Weights of a small mixture-of-experts language model, trained from scratch on English Wikipedia.
Size: 8 layers, vocabulary 8192, 27.1M parameters.
Experts: 128 experts in each of 8 layers, 2 picks a token.
Training: 523M tokens, 4490 steps.
Below are experts of layer 2 (counted from 0) of a mixture-of-experts language model. Rows are named router (the router's row for the expert), down (a neuron's output weights, with its number) and show model dimensions 0-127. Each number is 128 + 24 x the weight over its row's rms, rounded and kept within 0 to 255. Numbers have three digits each.
After each expert's rows: a language model's description of what the expert responds to. This comes from a sample of Wikipedia text that the model never trained on.

# expert 1
router:120132082153128101162090149105133086134169102118120132188101184107106122107152130124133127201119107125116077138132157145138099112149120151095129123103144157147115115158123184146105125113109132104180142106119151110101105158117167146133097153150129118144146160136114110198136157153142119119136137105112148133129124117118118158131134130116163124116135143123108164095091103101118151120154
down2:118110117179126125157139111157120134122139109083148085131091122089135117071166138104139102136100090136157110112156087103158111133127142094114125133153111140124136102062098125123146126136111111147121103124145111179132124116128083084177121136102124122141156150148130153142129101181123105171166146150140153127156135100076155131105114135098125131127114121147144117126121108083102110155091
down3:163126156095131163140124152138156111114159140135124134180094164138132156117130134139181115124137137128118154087110150128118108159121094113181131114144153092159143144142141118103146119116142157104207111114113121083142139136120117126161130173125144158106177111145166130113097098156112117109109125135125162168136104119071120138105116154138107158114114121076107148119145160142149174128122
Description: Mid-word l/m/al pieces. Word-internal fragments like al, l, m, ol, em after prefixes such as st, dis, re, e.g. stand-al-one, dis-l-iked, st-ol-en.

# expert 8
router:130153054126107108154124137152124127101155085140095132124116120120135118092106174112105142121111144130136132099138120135150151124159129118136178128118075143099128110165147128125070097120138124136107140107128155144145131124136159139064134140079120081118135109097130146132130100142140068156162140125127110096094170092095154126073125153125156150086144118152111128128098100116118121126112
down0:125120161157154191141112112080120151152162077115180151160137127172168142111129138180136135101140125127155121133136115132107109141130131134128147121139137124195071153154099143119127127115151134128096161110139148144110118106146134128142149142128117111164119155150120097165096108092144131117118117085154144117163113127116121089168130113124136142072141084159160146140157168118133106139141
down1:115120115108195130149102100108081144138140168128132150151146104077131143126132110143139121142166126130145147127109148104151130137090180172154123160126136135105133127120181114151141132134149160136143155177100117133129153117136138095139156163128146173153158105117142093113089121146120115078128116131152140112147116094071121138154090129149129105147171090125152122105089146104150162145150
Description: Capital initial letters. Single capital letters, or short capital pieces like Sh, St, Th, that begin a split proper noun or title word, e.g. S in Sokolović, T in Taro, R in Rittner.

# expert 60
router:114177132137106095168101122152134103129147102130116120097112165129125100142126162128122106127156131129145132133134142124170174105125132131115159153119142196155103130132100133136071090132100092171093139161144152110159117140098154156118116133080121109083101138134089124146141106121147063127133086109118116123145109067141130095117107131107125190117119146125137124098117109110140143118119
down7:136142145156132161135143121145113086069118127105149116137153122099119123148160142131131116104152126153110150153111113127124135144118107166129127144102138112110116145138168115163112135167138163160121142133194131124114123095153117176158141137148133168168137102147120136097121113124120126063151119100155086086115131115158123120125155141105185195115076144122151157137102164143110161133136
down8:125127146142156178094108122101078141122165101144107120189131102110192110114139134133119144127121152051147141092131085124179120165134120124118140125129167113162163161106128172156120139134140111151116139148134114129118145142110138161159130138147141134125130118149129084156111101126143145136180134140160112139081137147125114165142157109151159133098143130129141116151164138173106107113107
Description: Competition and election terms. Nouns about sports competitions and elections like Cup, League, team, Party, won, title, group, often in results tables.

# expert 3
router:103177122164101127166123139155095130081128099120129150161077151135150143121115165104107081158151161075156113127137151110164139105122131141152110103115133117129135121144128124149128117109129107132109181128119153112103110116151144135125124149116197083112133088114115153111143111120140130118133093111091101116116126091107146118120145076140161154105129136178119127069088093122148125152117
down0:135079170161146127168142099130159121117126102150102096145120143122143141137110161128125132133135092148124133106150157105086106116122129145101132133105142133168136152109087119124140083142155134175137134107106130128125100181128126167174078119153110101138164149152099120137137081095125152091066133149110081128123128122120089122124158074106137136156121124176141090118140156144119126109149
down1:090159086115113139162097149118140133113172096124078152168193106124127108127115159142135099137127156125139153160102149124165136126121106141147136132184114128151108156173129121147162144120103127150156128143129091098134114084129151135129086173142150122165152106134130117134137130127141166102140127135124135089134132087102114134122126065121159128133127136164122123184136157092077123132114
Description: Capitalized title words. Capitalized words inside proper names of awards, media, institutions and companies, such as Music Bank, Best Film, Theatre, Company; also the piece ant in guarantee.

# expert 53
router:108147118137099140120129164091138108105119137126118197107100131121115094154161137077110117144097139110152129102095086119142123098162119140122136127132128134188125116160118156144140115129122152110084106126171134115119133135131174159079112134135147124108172108128118130141110127165152114155141112129115115098163104094111126131150139080158174125111161182129089147111119094076160140127108
down0:117129151103121136175128101134146139144103098156174121130111158140133130147131136171126134130119166108194158142139155140161160126133128148127136121140168093108142141108115099124149149146150151144129113135149101163160083122142173105180109122147100090142150124127109113154094088124112120163153143125119143164153068121127108170105122114123111132115163128155144114099167171190105116120137
down1:125115128119157139121098101100145179130151121133160126099136134129146147122151098141088066149146171131142166168092116148139124128134136135169147084102171157079111152136150143119153116091159147120135090167121136123151138152135153127170127079149131132123146133096125088137149102142116167094144116130148098098107096091112131143149129128101142141131088120152119087138115149142129142079173
Description: Digits in numbers. Individual digits inside long numbers such as ISBNs, OCLC numbers, coordinates, decimals, years and census counts, plus degree signs.

# expert 23
router:131169118125143102109090133113147102086118063164145144118132115163156103149124172110121116141110136110126090118100078115139147098181086138104118148136116124117181133121109108150141126117112155120089132157137164109121127140149125146113127152121162072101097136147119133139120126134136085124154114115114127098074162087098129120148090130122137127152192128120100128129093104129149120172129
down0:134112128144088120144124128054120091184138106109120130134128141142161176112144161131071182137148153179096130141129120100111133132153101162091172070125180115154135143147109115094160163103155093146126118136145132118130135117118129158144116156113159120131146174166124118152101111151117147133124126136143101125104097147143101128139122124105118181136137130138101118106124144135093144139153
down1:113177150126144132151102131140074149147160107141098148148146120068144142111112100148141124181153131118136107092139149143137130112138094162124136120094180143136140149147165137124127110110135131100102134171089135126123145146136127144177130121083120146143160155078101097117170120162134157146159147135136121114125116092084106146145092109192161117117170099114143148140136138121119130141150
Description: Capital K, J, Ch onsets. Capital letters beginning names, mostly K, J, Ch, Z, Y, Sh, X, as in KOI, Kurt, Jaungi, Shadows; also -ok in retook.

# expert 49
router:115166101152093127128064140143120120135163116152105188126108117118106145138139151069129130215140153120152124095114114141136122097178131134133092118087146130080096097171118106139137137113117150161095161129152128118090153137138128162066138150097127136145100121118093130104119124160148127136120120103111139102106115133123140114109135134142142153129112132100135132097103123119180126108117
down0:118140179140149148134145114160116074153147088162131101102185140093122125143097101127102129096173110126140148140118133128129117113104132124124127120107133086115175156110152087123139125104195113097123144134134073166091144126116091130176109143163106117140131133128108128141102074137124150122108114178157136142114130149087113156126134151138133163159127153150113121104151162109113152120114
down1:140152066131079175132140114113096125188165146157096105123126125112125155117094110113074137135145119116132139114137122123135136149137158134121113126092136130112107119152151105130146136100170139129152145161111090096107128155164086110092159125107168156138128114101114122126120141167110169116148169069146160111116126135081102094101137094101129166112140145136172126121095142138136123117143
Description: Digits in numbers. Single digits starting numbers in tables and statistics, such as vote counts, percentages, durations, caps, e.g. 755, 3:07.

# expert 38
router:141126149119126109144119169128157102119120109156126153152136121119108126121172150132109101150119128124128124113139125166150104111137129129164075099123088134158141085179126113105161152128132156092103134156121175146141173174132147151115079156109109118109142070174129144121119112111162149161122134103106129102051122107083114151120145142173119144121113168129125115097114105115107133151119
down1:173156130120135140164104111099133146158150117164091124146119097102201180157122135103144170161147136137157114141162156157067151142115146145105137119126134099119100113096133131158097116132134136119142125132106159142199085146138117124177143117098126129108141116099148121127107178100121131122135137134124174158132103113100098116148162108127076128128113121136135139144099160125134115123103
down2:143133117127174111101149142136139101154148123121153119145127118167161105146105144120117181186197090108160085117122124130143147133099105148120134089129161136103117108140128129105106166179133115151147131114151131180123119160160135133124134149137125157136145106098207119138101144109105091126134130140154152169161163117105114128138163158140152101116137135103148108102138105144099151114119
Description: Over, out, up, than. Adverbs and prepositions like over, out, up, under, about, than, including over- as a word start (overlooked), plus currency signs $ and € before amounts.

# expert 30
router:153156118168139100138121174131123109133110118141122137159115121119131102137151174112149109127112134097146122096086118171148127112133093163163102137111126161155140096149138154147096094116095158075147127134154147104135118185105142172093111159135128107067166113132126131132119121120138091124144117119095100101117140079118143099111125161144146166108174159123089143135115102098141120167115
down7:100148151151123124139140110134163149113134115138158124099130147119136140096167108094112145097106130113154105143132133085144108114123148142155170142132163130159181139118116152093130106123179161096170150100099119132127126106111122142159136108111102147114144120142110146139113118077133155111145120100148131135112098120140102098139174064047143177115112113106136129079165151124100152121138
down8:126087101111085131084135159143151144134111124129131154089144139124119130147090111115048109141156135088110110085126118122104140125135112091099143170124133178124177142141058107068141181135131147121073139109122117128128116141088090123131107117109084127126133106113129115105128107119173130109153116090132122149106154111082118142152133135143116106129140147139148122119115137137138127159127
Description: Name and list fragments. Hyphens, commas, of, de and inner syllables within proper names in lists and tables, e.g. Brabham-Alfa, Limpanyak-ul, Brumaire of Louis.

# expert 4
router:110122143099131141145094140137107121128149117129127158172131194131095136122155117141136076113144138111089113118093127112173109080161083197121163112135139156120135087121106142135145103122145106148152137164079124148172150134145136126147127120144105115046118117100120111116087073133112138135155085111141105118122125129109103140096122110136166108118106129115153121136144123136148151120117
down2:170088131127142109111162101154120146152105167153121128145121143125134119119112093127075133146126112153139160127141110091132144111160081097114116144119140153124105074121141146158122100190154077102163114147114110177122080111152147095135119109093112110118183169096144133168107148120128114159105118097146152119134124133083150146117130152151120121141154135089155159135123134125154128159115
down3:174112134137105125144121118132162147172134153136122154134084109094122114126143111106147123136076107150158126143110137107146078146204127154142155119143159167168167111137180110162123153135124134123120094127142145132143099157127109147152153097109137146168113139144104140132102091109166079107130142123138138153123122112107127128172155154137120095189137124117119129136123177131159170142116
Description: Year digits. Later digits of four-digit years after 19 or 20, in dates, birth years and award lists, such as 1951, 1987, 2016.

# expert 58
router:113144084104140127137131159161122113098154114099137145162108117168131116123169119126140070140131154102171139092105132130129163087132108184148163105109085174114120121169155150148117090133143113171143076134121154148123154161133139136133091125104147116126157100103131086156136085123134109155126102109129107091117127141129099141113151107088158128121140173164137146124125090110131114151133
down0:112119176139118159163128165133121098160157117188125107094102131090156141122116122145118159121109142217154146141098129113161122126140087150168138128076135137160131153129134114125097099103144132177134161149111131128104119114132097126177094139183115107128114124101119100140137087084098148088116132108139102120126140124128122139129152133128126104141166118147085156114137106109120112116127
down1:168116124122114153133118145133099140131177184135100168107114129143107140128120116126128118132107118138140166138093106150161136118140144102145145141127111077123172113138159157099126109106120197120122128137097117128147094136126166094154116093085170133138135155125146085148137139152162119191141102111099140075124125154117138136141142151115128140149134099115084151141055125109115147155130
Description: Ordinals and decimal parts. Ordinal suffixes th, st, rd after numbers, decimal points, dashes in scores, and units like cm, metres, percent, °.

# expert 44
router:110157119151112109140120140140093108100113107162126152145096185137149174106156179118147121119141152124188121112126132121185131109169107155097132133119116147181168097131126148099144132121120133132091116112159130078106125153139152161107091136128111077066106154118119143161117141137143119136157119108114126090125092095125104136142086131103142113131166144136110165119117107105121137103119
down0:137164136145157154149142152137155106112111123123128122130160105131165146109122150130163132124140148138185152176110121130123138137100135118111155145126147159114158147147159144130114129148170125150126154116142156115135109132093159133160087129094155117133163144145129124129093105151105163110122165171131132092164095084061125103126117156145091153118135154172163191099137154098094108121115
down1:074145134163142137171170119135113138129163131118127095188116128121136135125152142166121103111125164137139147107110141102131156122149144114158101119106157117130110068145168109141150125128154121159119113119145128171121105115153129134120102120104132120107155144126102135213160130160131128161102089145107130086126115111086115141090074135144099135127137125184125105088090124131143141106120
Description: Digit 1 in codes. Digit 1 inside compound numbers and codes, e.g. COVID-19, episode codes CA313, highway 19, coordinates, day numbers; also capital-letter pieces like AN, IS, X.

# expert 14
router:089162135144116105129085145118100100094151090157120158140117157117119153115128152095137117163154136128122117091107091115140114129166097133108129137091118122105169078148154141129134150120094126132110123107138133095117135134134113143091142158143104109105094210153126143124100118141144127134116110102121154089068120097122133145102097181109180124111163150133113111109144120130180143110119
down5:140115120166180106207169087130116118128165078103148136175127112125137136103131139163134135159131136143154108119117118133178143118146136157152133143136137129129134117129166087142121111124157154100146105130111180073103119130134104161102092093131152125159131107122144113118105113121148121080133127105127132123186146099125148130136085140150141119102117107154097094158122118129165104148095
down6:120132154130096134203141093130141119127135123128123156116112118153160135149072101099129131143134156162089179089133104147130130146149148147163167097123114151092129150168150135138105122138148078162095141159129110148133134130108102133152137138127123137178162083143116145100089122143173105178154142145161090151145151147132123102122127122107145137126142123144169116105153137152146104127170
Description: Leading digit 1. A digit 1 starting a number, mostly years such as 1789 and 1894, plus measurements and ages after a space, parenthesis or dash.

# expert 63
router:081128128112128116129087211119130121102127131121126134124118139105147108153165137152109097126115159109114128124091127129180132081134090122135136135108129137152169114132174136143103094123109125090149129117150166127176094168109190139112080121132135112123146128147091127150099113117157115154138120121110104100130126121149095101133141120119176120153156153132091144120120065115132105169132
down0:083132138117126117094136090136104103123124131144140097122154122158155106157147102147124149143131103132124140154180167146109166150110116109157105093121107098118167147146163110115114140102127117099108118152130138139114084102125105125225147140126154141141172110107124104130070122167145157113131136100177135121169136100132099134115119141150131197098133134136122130143156130136129143162142
down1:139128115111161132157133092150125143125097122133076167138117181137124139097100120111149095166114135133157146094110090140136110142141137175139121054129122110092119137118120145134131122108145133157102122157125156101157140115135153134147071115154149154161115148096159123149144159114138160087100119094131168074103124142102153099192124141122147114161126126149133104151118104138123122154094
Description: Final year digits. Last digit of four-digit years, especially birth dates and date ranges in infoboxes and tables, e.g. 1890, 1983, 2023.

# expert 57
router:110141115153082107147114163145098126135117127148133175128132141177078089124120122090113116121130161109126130140136144164133089116122150142128126102101100127107183129150105099089084135106094140126094104184146155157147156168156159154108114130158144132126159132147075143120107134162156125105107118128105107127094135092156103149130144139148137126137122117100076121097108092096136116090111
down9:114090142120124067141152128135091116133126123112116161147120176144116143124153111168125136131121102067109102146138112135141111125122128068131112144097103103128090106117079128098103102137115164112128116146151094139114134155141131188136095167149107123164121120131136148131127123145125123085109097124128093132132080133179143176123152119120092128185129114115124143082121116103075118114113
down10:149133127102117158143094140129130141121104168147132114073126152129114143170127158119073137182144137123099126119139106135122145121098142131101158157081134129133155086159105107102137120141110132124128148160165151129141105148131147068115103088127148121154166137128126154131148114148114112123070142143096129138113106108170116107132084125134177145076151122114180135126113177110160133105103
Description: Verb stem endings. Final pieces of verbs and verb forms (ives, ise, ify, ated), or whole verbs like increase and praised, e.g. arr-ives, def-ines, surv-ives.

# expert 48
router:129173093140099116114076138111131096128164125095120143109143169137139144157167156116136137147177116096144127113118107124188148122136097112141099138080126131159126095114112123098118136125120125123118098130151135148165096186169141143137086151119124116104119117095126142148126155111153116154169104118116117089095118083099109112091115142132166131167148160158146152107095091111149100150132
down0:117121141140165144119147096131171144133105081159142203112121135133147121133134116159101138148111072123161152121109123150097119110113148152134136142140141097125146135118160126130124071123144121088117146115117108181081152097131129126151125093144134135127163134129113071150137057119125122056099149135131155117139106069109124080112148107132108148122127132127140147139139143130112142129104
down1:155118138127130161192113110124100135133195136110118141132142093120117107128146079103113102135138129088158131097106117157150110123172182148107169126111136117132121118143133123124146106113138118114122145167110098126140132110135151088202135127122116136128101118051127048138167114134147128124136126115145141105174129148093117084127129121124113127135117149148162127144128123152135098099116
Description: Digits in scores, tables. Single digits, mainly 0 and 1, in scores, statistics, times and table figures, e.g. 2–0, 1–0, ±0, 3:16.

# expert 41
router:129150094175122095126121145149158128118102130114081140145077119137131109182161164099119120136128148087149083119102073123145103101144122164078147151094129166096178126110096137144118126098091139126139073126152133105141101149168136127145138124158181134128114134153096094147127114129146097142140117113129162118115133136120109136106090129120141132158109118098125119103097099114170123150112
down0:127142143161185114159159136125085104138141098132164143133137139139150160110157148146104122160160114132134163088122171123115168100080104112111137141090174121169117105147141132134154129093165080133130146131129126147121109152128143113119122133172103099137109074121127115115113079147157159136093163102159119117156125133100170132136137127119190156120142135161134137123170118163124126142108
down1:164125123175125126124087142136133149110153121163083123104140107132146110106156121128142131162124140093127114148091102108140145137127105089103103160111122090148163174115145098136115126086122184071136119168097118121151108124177158131124126137121158110114138109108101096138137086092137163096114100097143125124171140129146155135121085117176120091166148121119105108161124153143129103151151
Description: Final -a, -o pieces. Word-final vowel pieces a, o, ama, ra in foreign names and abbreviations, such as Toyota, Kochi, N/a, kPa, demo.

# expert 42
router:102162091149079104157126148128107096089091119121108151128090128149120131140150168139123107114142185111145125135077116135188118079111127124150118118120149162130157105131136125073127091112126119156113115140154155117137134128124150139118115128152146112126147111140108146125121114127166092131172104126108118109121117121152126150093131102112132131107122163109124177104130123074180050138146
down40:149135127081120137096154189125105143140083127093144149103140154155103117141108110119091118101103134074125149125110128152125113141064107135118107171122135076143148113169146159125109121133105158114164114122103124171102123101145125122139126092116083139110116144179147118141088137140113151150115140129120102161130135129182124110109136128147120155162140101122117125101137087102126130160067
down41:105173133134095130109091153119122186101129199156155143131126150128134140096169167108153168103093154114121117161148093114130115138123138142137151178107116137094121142131151074149110165121140108103107155135104102132117147104141113103080146126079129109123118125129151101112127134124133169162143131125139116125091137128194120135108131174153157139116124136105125132148168096127165119126138
Description: Nationality and name endings. Nationality and place words like American, British, Australia, plus final pieces of surnames and place names such as -ay, -ton, -shire.

# expert 51
router:114160114093138077143099152101092125137121096146110132142117149129105130148105144113092119135138134111151154116124140154162136100155147130138188111113157134101110126141091165107109126122065139171148079133102145115076135130129161130114083143136122123113131155129095177107118146155169064125136140124106117107163138093114127096092082132145139109092106147168136127101112099130128130123138
down35:155106107113100147110136082125127146108073137112115125130154098119135075121128163120097115114114144117152154108143141143137143161158105130104117128120116107107116106129108138130097110143127148164143112121168168152166118156119120142114151125135120187105140133150131139076178175076117096200127141087120097082121126161150121101128168146139088134130098117121164149104147131118158139123137
down36:123156106149104130089112125172133100093115112142114113151118134100116132123132149126142110117128113102098119151140125108125133103102136135135073150129144106095168114142116112140093056146134165154153149090161136118103094113100122102166139100157126085121125101119131143113130099119095097153093131109148157096156150074146120153122121078103154125136113084135117162079180153108111118120107
Description: Plural noun endings. Word-final plural suffix pieces such as s, ers, ons, ts, ies attached to a noun stem, e.g. leg-s, skir-ts, Compet-itors.

# expert 9
router:143106130106119142126113145151100091100115074157079148161108133129155113119130147117171112160115125098153142114146103166155139109129123135158116156129097119105105111197181124154089108126138170110130105077132161139104105125120149131113128154093152079096100148123146107136134110129132100118128129124115154107102143104109111149148123132152183151151131111153079160140110105113169141125097
down0:114108162159138113165128120123184121144170114156117120121139163110152117147127109059164152110153106114104109124093124135140122171084096121119143128118135127130123141094139131137120120080156115132188132110105130136089083174129109170150065160165117115124114143139106120159095098089138125110125112114171135102108088094155144115156120120123124133130155146143122116116149137161126124169129
down1:117177099140120136157105090167113166122136114144099142141126076063126113192107106113121139181147113106168154098107141117119116121128118101121125119107127172083139122135170129150129138158154087111128106154116170118160121143128116141159110113138165141162089090124117115152125142125122095125126102127186123122145134139112115128131138160153111113107139122124152085169115110108140094161156
Description: Initial capital letters. Single capital letters beginning a name split into pieces, often after list dashes, colons or table bars, e.g. L-innaeus, M-ollusca, N-aresh.

# expert 40
router:102097120132172136155114167129085108129166115151107152111132148130102159117137155101109129109144148113156131123110138155136105124135113158155152100111108127151121123163124137107123124136118156083110153107108153077166125133130143134078120174084116097116119132140111137172084116141163132134146109131108134108066104107127072127151118185103198117106133138098104155120156125103120134156123
down3:110101146125194071139125113120184155164116139136148114153141118114156145152109114170157106115130083139127143130125142142138106147163134152104138106151115165144157190128117075110111138136113094156136098140147120115148152146121090147085121131162140158083113109079120142084152117111135116148156133083122140135145146153080150123100132151132124124123129189145101132127115119131150146122121
down4:102142086140111149170136100179087137108107135138162134133143110144102101092174132176129112144158134117097126091107146153170124124154129099134166123156084146115167130113121111151114134133128141128161134093123152183136169140115145154144130133121145176131093125086133125099132104131139129134116152078100131095116106130114141108078077146173117122141103101132084129146109105113141113149111
Description: Prepositions after verbs. Prepositions like from, on, to, through, until, during following verbs or nouns, such as preventing from, took on, gain from.

# expert 52
router:120134116163128097166109156123121089122113125107136174110105191133105130146113126104111108164125180113164130105133148104136129088146168161158139121115111110168154132133067120140127094144105112148131142124148156120133138150115130154124115147137096110133104178134095154130077149134190127134105094122100084121135174103149113142138143100113149127135111130136104140064118122105129094133158
down2:167089163161176111163145113152131140136074133118131117097129111144166118153133096129112094113149087093141111155121122098114134175105103129158121126178123117095134138129101087065118108142137133149129150127136128138108110173142140093177108128170096132127134113155173136107150144122164116189117129129179110147126146132102140132143109108110139103098150137134143127140122144174105146130104
down3:096131113114122141125133164110132096093166121120127117087130138085108129165170101151076157117148092123142104147133090174115133164116118131157105112132147088116136114124155117129147112138151129097187086092113156107124164123104104107099107174053103088105129109119093127122111112163104097107124153136130137127149143102132098137095160103129137119136123121106151153128089109160131127145121
Description: Abstract noun endings. Abstract-noun suffixes and nouns such as -ity, -ation, -ism, -ology, -ance, and system, history, law, development.

# expert 12
router:096120088125143117140108158125129128117154102149089123153136195110134147107174157106139133137164124091128125091135091137159133102158138168114165160107162176164124100129107167120094107132112138097117112097145150085153117157128137155122091136134137108108166095108136101154124103132131114147146118109116136113139124127153129141096115179103156150107170141125105145125106121107130125201153
down2:116126160137138177138167096124134160151101142095128092135119118116114081161123125146121147147142146127173104112127117114109122124131104128100181173172147131142121075133083157103127129150115155109119122083164134200123116127159127105126149103097110111157139129134112124133108154132156105166142120131112114131132132091114131133117162130105114136129191116116174096100061122118098119127116
down3:111102171117132146100193115133152129124123133117094147120126133089137126103123148138118124100132088117128134108117085137128080168131152168116162130146150131116144126117166117088165129134138126133208104104122119157123121129152078139119128144124098131122096136133108121129150111156139120101105109136115140163139135186177131183073098125104112129124112095127143151174087117096157112135133
Description: Foreign word interiors. Single letters and short pieces like h, u, ad, ah, accented vowels inside foreign or transliterated names and words, e.g. Wolver-h-ampton, Houp-h-ouët.

# expert 22
router:133152119147124137162140143135116120113141102142111143110078109132163172137152188145131108153131120118110114106130145132155120082150117123145111123114068125112189115169148107141113126108100101122081143166114168118175110124142145155092124129083133075124137089140115099131125107135134092140135082102091091109104165087120156139116093123126143131125129144157128136134100107118136134186117
down5:151114101109128164181170123097169120124166097138158143186106157161111116118144153178123134154117115150137121122126113147130162116111112100088135110124114116117152094115096097135091135125093112110139123150133152126121130175138120074133148129118107119108110166108147126136159080142143126105164159093143144131126126108105127091100067119136129145103107111184114148119137107108117178128100
down6:172110110091107164180139092150123137118110063140114172115123130144132156119138121127151114130131125140105151113151093118115145120103144123137103093132131112102123146185137097197120140117139089154134124151138117132164129103189125127148147125119127122171129140145161083172137120138140108111182124123141133171140155089103127182139135127142103117149139113167154117151139159114102103108115
Description: Capitalized name starts. Capitalized opening pieces of names and title words, often in lists or song titles, such as Le, Man, Mon, Be, Grand.

# expert 19
router:117139110126140122122104161154081117113111094116093138175124155154134104124150155105104099166125134086121117098134105129096139121158144151118141128108115130095153102143094122148150103084113136111120060125115132152067145130112132148080096146173153099099099141116116137089141113138113094136108133124127141081155134130093131106120095144123162131143145136191067120108122100146146129126142
down2:176135126126140126117129124132133157115120114138117122130093138124145099104153145145101167176134121115118119142131135165137166132126126083140126151174143115166136087132118174178189113145120081149177152119148159154143126173128093087151100116101093141122123115163171103108111143136116086121129114136148184125138121157096172123101143159139111119135143111155128118145123095175107115139108
down3:135125141109088110132171099135141138138092154151142104139128143103088146145091097113107164091117138157180151125147128135163183141131143110130113116139117102141122114180144127103149124132107168190151119127095114149148157133150130148171132142144163118186139135144174167143175141145130093128135149151127092099106120148131178128103144129144110150125142151124071148147095132127119121125113
Description: Mid-word consonant pieces. Single consonant word pieces (b, r, z, f, d, ch, v) inside longer or foreign words, e.g. penet-r-ate, Ceramby-c-idae, sket-ch.

# expert 29
router:165153113148110139128118155132120136150116111142128134152132121118093102101181187073091097139146104116104141106103109133116114065141082155119136135131084117100192099117132120100082108110106115169134120100129158120173156173115175151117106115122161135111142090150118122154133112159151093145105083098108122131142156121122112134120124151123138102128142135130135132124127120108127112144176
down0:101157131116156132142134155106111101152123099158131137117140146159151153085102107121128153156091160161114097134071100110123110147084102154154121123089136113123096091195160085117147134085155127146171145132110101117099104132116101133124105155150178113122101130118149133142114110105146149101088127086141132106104086116153112116152157116128105155124125125136135103110114118180137133094116
down1:143141145123152116164125129130093128138154092154107120109114114091153141102139122107147106139201106156182150095131127141131135130161166125129107137113103113103145152125111159148153126132117125121121112112149122162164162136137128123164123146103102122101163155143123127095125153142121092090124101146129130191144189138131087140153167164179116121130155131147177115118075095108134114156143
Description: Final -e word pieces. Word pieces ending in e, often closing names or foreign words, such as Teixeira, Trastevere, Prestige, Lee, bicycle.

# expert 25
router:114146138155133108167109133153103120124117125142107173113119138121158116165147152132087094113130136127136160109116119130150101090165057134143110117093105155144123100126161136108137136118091114142099132170142159154111109162142127154137103182118201106118110130132098132103135078097126088129100068112120130104103114088140129085125125098110118179142114150120124108121106103120127124138141
down7:194127124142146113126140128178089132094117119108124125107159169124086095129126148090140133122141106129101120107144155112147087111120091137149122141182153109122134194143121166106127140162107145130139124133115132158096122085131090156112120105122128145149144138155150120138149124146109078100118149106120083150126111148162097120105158123105117195136099155145143130125105149117102154099171
down8:144123117132147132139114159130092152097092136099112136109142148134145087124125114143049121080144161119146143073142136161138122096129097112118144085155116119136160130128069121109142138095102113115109093116133122097127125107099124149126152112123141132088135081151123145081112106167141121161137126131106105120105178142109130134143134118148182095090128149117172149137128182131125118115172
Description: Entertainment and sports events. Nouns and verbs for films, albums, songs, games and matches in career narratives, e.g. film, played, released, scored, won, beat.

# expert 28
router:124150110124100117144097149140120094125159114124111145140124172138105144201133144119142103161168156111146129075104130126153142061162132165110140097102103131119170094123111144136137114122112132176099142150165141117104127159137130154104115137125156116133114118109122123127115126104137127136122101104109140086128124121100110152109096128131206122118160151114117159097128095052141112121136
down7:137096136112143159170141146147159105126136130099131144112141159099140136125087149116138148111125137112108147121125079136123128104148146115118154142144143153128132137111127154145140093152137168144123125142122122153069115116150094147129142102138124119111176146164147097104112096151107135073128125114164103137086141068110153071132145135058174146113105121114142148113197139102125120114165
down8:127110112115144136121116154131090131140159079086116176124111122115135110128118120114073160135138131121120103090130116192140074142107136093102097117125158145144154107115107110097163147121101104149129134116105135143133156137081120158151151185114142095149137112094080150155122142130152149104144100132124175125133150127061109179145158118143134106132096134108132134137100133141165111132106
Description: Table number digits. Digits in small counts and statistics inside tables and semicolon lists, such as 23 points, 42.9, lap 43.

# expert 50
router:164097137094143144124101139110074124146154110121127154121135125156083095180139149130088095127113108127137136119138078133114154120122120122097118131081111137122151091141134119124122091116120086182144145118130155122115103139107152146109106158141100103101126126139124162110109091129138100155122112086115097116070166069128117106147078125119132131151172114111093145101109136121179116131154
down0:128104131143143129141148115130145121150113100098161149103168126157107142103119128130109144146136137136110068130141147110125117150099142135139135117094152091116120117120123117125155123118157090126112151133153107120116156151085089035158101156141097130147160152137100136119090065149141183120087111141118129115130115118125109078158180126072122156141143138134130126139158152143106149134160
down1:140152098160168155147112160078101112121120068150116136172107114104130104088161104107103099135144098157118134138096115112140148116145132116106132127136141106134151128143140176106084140105166157102139096117116112130146129118110164161152135179143137144123143150112155130153096110142147153138155094168115105130175111130119066154135135133129164144152108113130151125152181122103077130128131
Description: Linking and auxiliary verbs. Forms of be (was, is, were, are, been) and verbs like became, served, came, right after a subject such as it, he, which.

# expert 37
router:125151122096082137144122132143129132167110091134137159104091138127139123139136117134127122131152159101116148113122110146140117119116120178138146147101099118133186096110167099145126108095106131159120157105141148117147100150146140152129114145080126110130121141184118146180099132119138123136217101134073135102152107135097152143096139092077118146157113143146133153099082120131127150142156
down2:139118110157185122158152094124178126175116165168127136153144098123093097160154147134088120147133134124167137150112137127156078113097125134117128125198152114154097123137130155083121093120125097098116100144170115152130110189115093138130167108127127109133119104117155132115094157128150112125114116119136102139133145097132081122126124142118132148121110125147145101089180107112102112138108
down3:140115099141155122073132144103157132146101138115119128168165129070173159116138153105138097089150104114105122138137109163103103141165107133154130130149153117180135130091128097116158134124136149085175116144132101134114148110126118124138153129096116086114169146135103158146110107158162102088119145122124097156185146116125088092133124107098137107117163099167127111117143169118116118130153
Description: Line breaks in lists. Line breaks ending an entry in infobox-style lists and headings, e.g. after Type: Hotel, Kingdom: Animalia, cast names.

# expert 54
router:102168088129160098120095141149132103130137139108129149148139163130149133165110163100135108131099135083142131134096078130164143116118134181140109108115139148143163135137130151105127100110094179102120170141157144143137156161100132146143140128127134122121108142133109140108118123142192062122142108114094082114126122103137134150107114116114148167133177122150123153066091106122149117127165
down1:116157142144147149188132160119134117167120135135115159163154121114105170069129101117099108157121112147156165106122162148149151124136141121097148098122127090094101093188142136121159122108171180098125125139134126078136180146177163142154121127141124119119142120103122156116106109142155142140118143099125118116130085108120123148168143105143086139168105118141125132154146100153117129109104
down2:172136124143138110091120103091130118147149162110144118100106119135102117144110123112106113136164122135157149096176177114127139148138104070140133141145107122109124117096102101115145114184108113135139096135128140139147108151151112082181103141096131132160175128129139161122089135128128098131133142139111136133154172063147132133135104125095103102121146114136163131079120127110104164119062
Description: Plural and group nouns. Plural endings and nouns for groups of beings like species, people, teams, other, plus taxon suffixes such as -os, -idae, -us.

# expert 24
router:097132111148120110134132148170156086156118115158120183143102134117119137149115177128152110122151143130137134108117159133167142096141127141131126106097148156090109100150110164086134108129094111102090102136116152108132179166090169134116129134117136106135112109168070148126121132103153094166122089110121090108142102128124120165084133140125136198132098141118136146114136111104132086125152
down35:123112144097118112094113149118112175146107136097164143102149168135074066158154128129120159126115146109102136122120090107159156104121160115135142174082093123111115142129105135098083104131101130137137115141135124157105121136158139129113118128131128144092105131128121138118107126133133126092094120143093103090107123095201141165121079075082140142142109131117121101135157124121121178139118
down36:109153085133132154097128148151147081116128109131134135125106141126152098141134169132143127129088084116109134108140092105164146103088161143101104159126143124125123126173135102142142144167100140172132115133177170109103120120123122105126112096128124111141126089140123158163071108101130104145127113158109094099137129117142106126092101095135173153124120158144179126125149173153165135134069
Description: Time and period nouns. Nouns for time spans and dates after articles or numbers, such as time, year, season, day, war, June, October, plus percent signs.